Experts of a small language model: width 160.
Below are experts of layer 6 (counted from 0) of a mixture-of-experts language model. Rows are named router (the router's row for the expert) and show model dimensions 0-159. Each number is 50 + 10 x the weight over its row's rms, rounded and kept within 0 to 99.
After each expert's rows: "comes after" lists some tokens at least twice as common just before its tokens as in all text. This comes from a sample of Wikipedia text that the model never trained on. Tokens count by the router's weight.

# expert 7
router:48 53 43 59 51 46 33 21 48 54 53 46 49 32 69 40 55 50 48 72 70 66 58 58 50 60 36 49 55 55 36 49 59 52 42 53 55 61 71 57 46 46 68 63 44 60 63 55 40 43 48 43 61 49 62 43 44 33 39 67 46 29 54 48 55 61 41 53 48 53 56 59 30 49 45 53 48 41 72 39 46 55 41 39 31 45 37 43 50 58 60 51 57 43 52 59 63 64 67 58 42 38 44 61 32 35 60 55 52 50 39 66 51 30 36 47 31 38 45 41 52 44 51 59 65 56 64 39 54 47 48 54 33 40 52 62 47 69 57 57 47 46 46 38 43 56 52 55 56 53 56 50 53 37 56 60 56 58 55 41
comes after: "of ", ", ", "in ", "'", ". ", "as "

# expert 12
router:73 36 47 66 41 47 41 31 55 51 74 46 57 56 52 39 52 50 44 59 51 40 33 59 32 64 49 37 72 56 29 49 55 41 46 59 53 61 74 41 47 50 55 55 44 49 54 52 45 50 46 42 53 35 55 53 50 27 52 49 46 60 47 48 49 56 36 68 41 70 46 59 39 51 35 53 50 54 53 60 53 61 54 30 52 41 41 58 56 58 51 28 62 52 46 42 45 62 50 62 40 47 49 46 62 46 59 50 49 47 60 56 44 41 60 32 47 52 62 44 26 58 36 45 66 60 60 51 46 38 52 34 59 45 46 45 50 61 48 57 65 51 45 46 69 54 44 61 47 36 56 64 49 62 27 64 66 50 48 42
comes after: "\n", "|", "| ", " ", ")", ") "

# expert 6
router:62 61 45 46 36 50 53 48 49 73 54 45 56 41 42 18 65 49 47 70 66 51 47 59 55 62 52 41 60 51 45 49 60 49 49 50 34 61 61 46 48 65 53 55 55 35 64 73 56 57 41 46 54 31 52 51 38 38 39 59 47 43 53 54 57 63 50 72 56 53 35 61 50 52 49 49 53 54 46 69 62 54 40 48 31 42 45 55 55 51 68 58 57 50 35 52 74 61 52 66 48 34 42 38 55 52 66 45 38 51 45 51 49 52 48 44 56 41 47 37 53 50 47 39 45 45 46 42 41 39 40 37 52 61 57 56 45 69 39 56 61 60 28 33 53 48 58 76 43 38 48 60 43 45 46 57 68 39 56 47
comes after: "| ", "- ", ", ", ": ", ". ", "the "

# expert 21
router:52 56 52 45 25 39 51 39 40 56 50 48 58 47 46 36 53 42 55 61 67 67 62 42 40 61 53 52 59 42 51 40 61 51 46 51 69 38 57 77 57 36 50 48 49 52 62 55 43 52 40 53 63 25 65 63 34 49 39 35 44 38 42 47 55 67 59 51 44 58 60 79 47 56 54 64 48 45 66 37 32 39 43 48 49 49 30 41 60 49 50 52 61 52 52 55 63 61 56 51 57 41 43 42 37 48 70 57 52 51 45 62 56 49 55 42 44 52 50 36 47 60 48 35 47 51 64 44 15 44 42 52 43 40 65 36 47 69 43 63 59 51 48 50 49 40 51 59 51 43 48 54 53 38 44 55 61 47 62 58
comes after: "the ", "of ", "in ", "to ", "a ", "and "

# expert 29
router:60 39 48 50 39 46 35 32 48 59 47 29 56 55 51 27 54 52 58 51 68 60 36 49 33 39 51 31 62 38 48 63 64 42 42 56 40 51 60 47 50 44 46 53 41 44 61 54 37 27 54 57 60 25 57 54 37 38 35 49 62 55 60 29 57 56 37 58 78 52 56 60 43 32 54 52 69 50 54 50 51 45 46 41 39 55 47 55 50 50 54 57 49 55 42 58 65 42 58 73 48 44 59 45 58 65 47 42 48 61 44 62 42 35 52 57 47 48 37 49 51 69 55 40 74 52 48 50 47 48 41 57 44 48 47 54 57 53 51 36 59 50 56 61 76 57 58 62 51 46 55 55 48 54 31 62 53 53 52 63
comes after: "| ", "–", "(", ".", "; ", ": "

# expert 3
router:70 47 49 76 32 53 49 44 75 58 51 46 55 50 53 46 58 51 53 63 43 56 54 53 57 69 53 41 65 47 41 52 67 42 61 37 42 70 68 35 62 52 60 50 67 51 56 63 43 59 37 52 52 30 47 52 40 35 47 61 52 56 44 63 64 64 48 60 44 58 41 53 49 50 53 38 59 53 46 62 60 53 56 26 53 29 36 49 64 57 56 45 56 45 45 57 50 58 43 71 53 48 48 44 57 38 56 33 37 55 47 54 59 32 63 44 62 37 49 39 42 49 40 48 61 64 52 62 39 42 37 38 49 61 51 47 64 71 44 63 63 52 34 42 46 44 48 56 51 41 50 70 39 44 40 58 47 48 49 47
comes after: "\n", "| ", "- ", "0 ", " ", "1 "

# expert 24
router:35 52 33 52 26 34 44 36 47 51 41 69 56 49 67 37 59 50 73 58 58 42 53 30 40 58 60 22 50 38 33 42 53 40 53 47 42 39 66 64 37 42 62 42 49 47 56 49 48 38 41 50 59 43 50 67 49 48 32 53 61 43 34 36 54 46 47 54 52 55 58 66 46 38 54 63 55 51 62 41 33 42 44 49 47 47 39 41 55 55 43 54 62 63 46 46 59 71 59 52 62 49 45 57 55 47 47 49 57 34 50 63 48 38 38 45 62 40 44 39 43 55 46 44 55 54 45 53 47 43 40 42 49 48 48 38 53 63 55 49 65 51 47 46 57 59 55 48 29 17 40 55 71 53 41 48 53 39 62 47
comes after: "the ", "was ", "a ", "to ", "and ", "is "

# expert 1
router:45 44 46 53 45 60 49 40 67 62 51 46 65 34 61 40 59 48 50 67 61 58 60 44 50 71 56 47 62 49 49 51 58 41 42 58 34 74 48 39 46 40 53 40 41 37 55 57 36 34 42 54 53 43 65 42 50 54 55 28 45 59 54 44 50 76 44 36 51 47 53 59 52 47 40 61 55 54 73 66 51 45 42 53 54 27 36 53 48 54 55 42 62 58 62 44 58 70 57 71 51 59 49 37 33 42 43 46 37 44 56 76 57 52 54 50 74 46 46 36 44 60 45 51 56 57 50 56 45 51 55 35 42 55 52 38 46 58 38 58 51 59 54 40 49 42 53 64 46 48 66 67 59 57 39 63 68 45 49 61
comes after: "\n", "\n\n", "- ", ")", "==", "|"

# expert 5
router:52 49 61 63 28 52 24 27 51 60 61 51 70 44 56 25 69 48 56 60 61 50 48 47 46 60 43 63 61 52 43 46 50 27 32 58 38 58 70 37 44 46 46 54 51 45 59 62 52 50 52 64 55 45 73 55 45 34 41 43 45 52 47 44 49 48 54 41 49 57 38 44 53 52 44 50 48 45 57 64 64 56 46 45 40 45 40 42 73 55 56 43 51 61 60 58 44 51 50 63 43 50 47 49 35 33 60 57 47 59 56 72 35 49 64 54 62 47 60 46 24 67 31 58 61 49 67 38 52 53 49 50 46 47 42 50 51 56 46 50 60 43 40 65 47 60 58 57 43 41 45 59 56 64 46 65 62 62 51 37
comes after: "|", "\n", ".", "\n\n", ")", " "

# expert 25
router:53 65 31 76 25 29 24 42 41 49 72 45 69 48 47 21 52 42 56 56 50 58 57 55 55 46 56 45 64 55 44 72 52 31 44 47 49 52 42 51 47 51 39 52 40 38 49 47 35 38 36 49 38 33 62 46 24 39 29 54 51 38 62 34 46 71 39 58 64 51 45 71 43 51 51 49 68 60 58 40 43 48 57 32 44 47 46 49 56 45 50 48 52 55 46 36 53 43 63 63 48 39 55 38 60 55 47 51 49 47 51 57 37 46 49 51 45 48 45 45 44 62 46 49 65 56 43 51 35 43 47 45 52 48 66 60 48 51 55 47 53 47 38 50 57 49 47 56 49 40 66 51 46 53 34 47 55 52 55 57
comes after: "| ", ".", "–", "201", ",", "200"

# expert 0
router:62 46 43 64 29 28 42 46 50 66 72 35 56 33 36 30 53 47 61 52 50 46 52 56 51 53 46 53 70 53 51 64 59 38 46 53 51 49 55 38 41 48 54 51 39 58 45 51 42 46 41 58 44 48 67 45 39 29 29 51 51 44 51 42 54 59 41 59 54 49 48 48 38 52 48 58 52 58 46 56 44 40 43 51 52 32 44 41 41 51 52 75 52 61 52 49 83 49 57 76 45 41 50 53 33 59 42 46 38 47 54 56 53 43 41 57 40 49 56 35 48 89 59 38 50 52 66 53 43 38 48 46 34 49 49 57 50 49 59 43 54 53 30 58 64 53 60 67 54 41 51 40 52 42 47 61 57 50 52 46
comes after: "| ", "(", ": ", "- ", ",", "."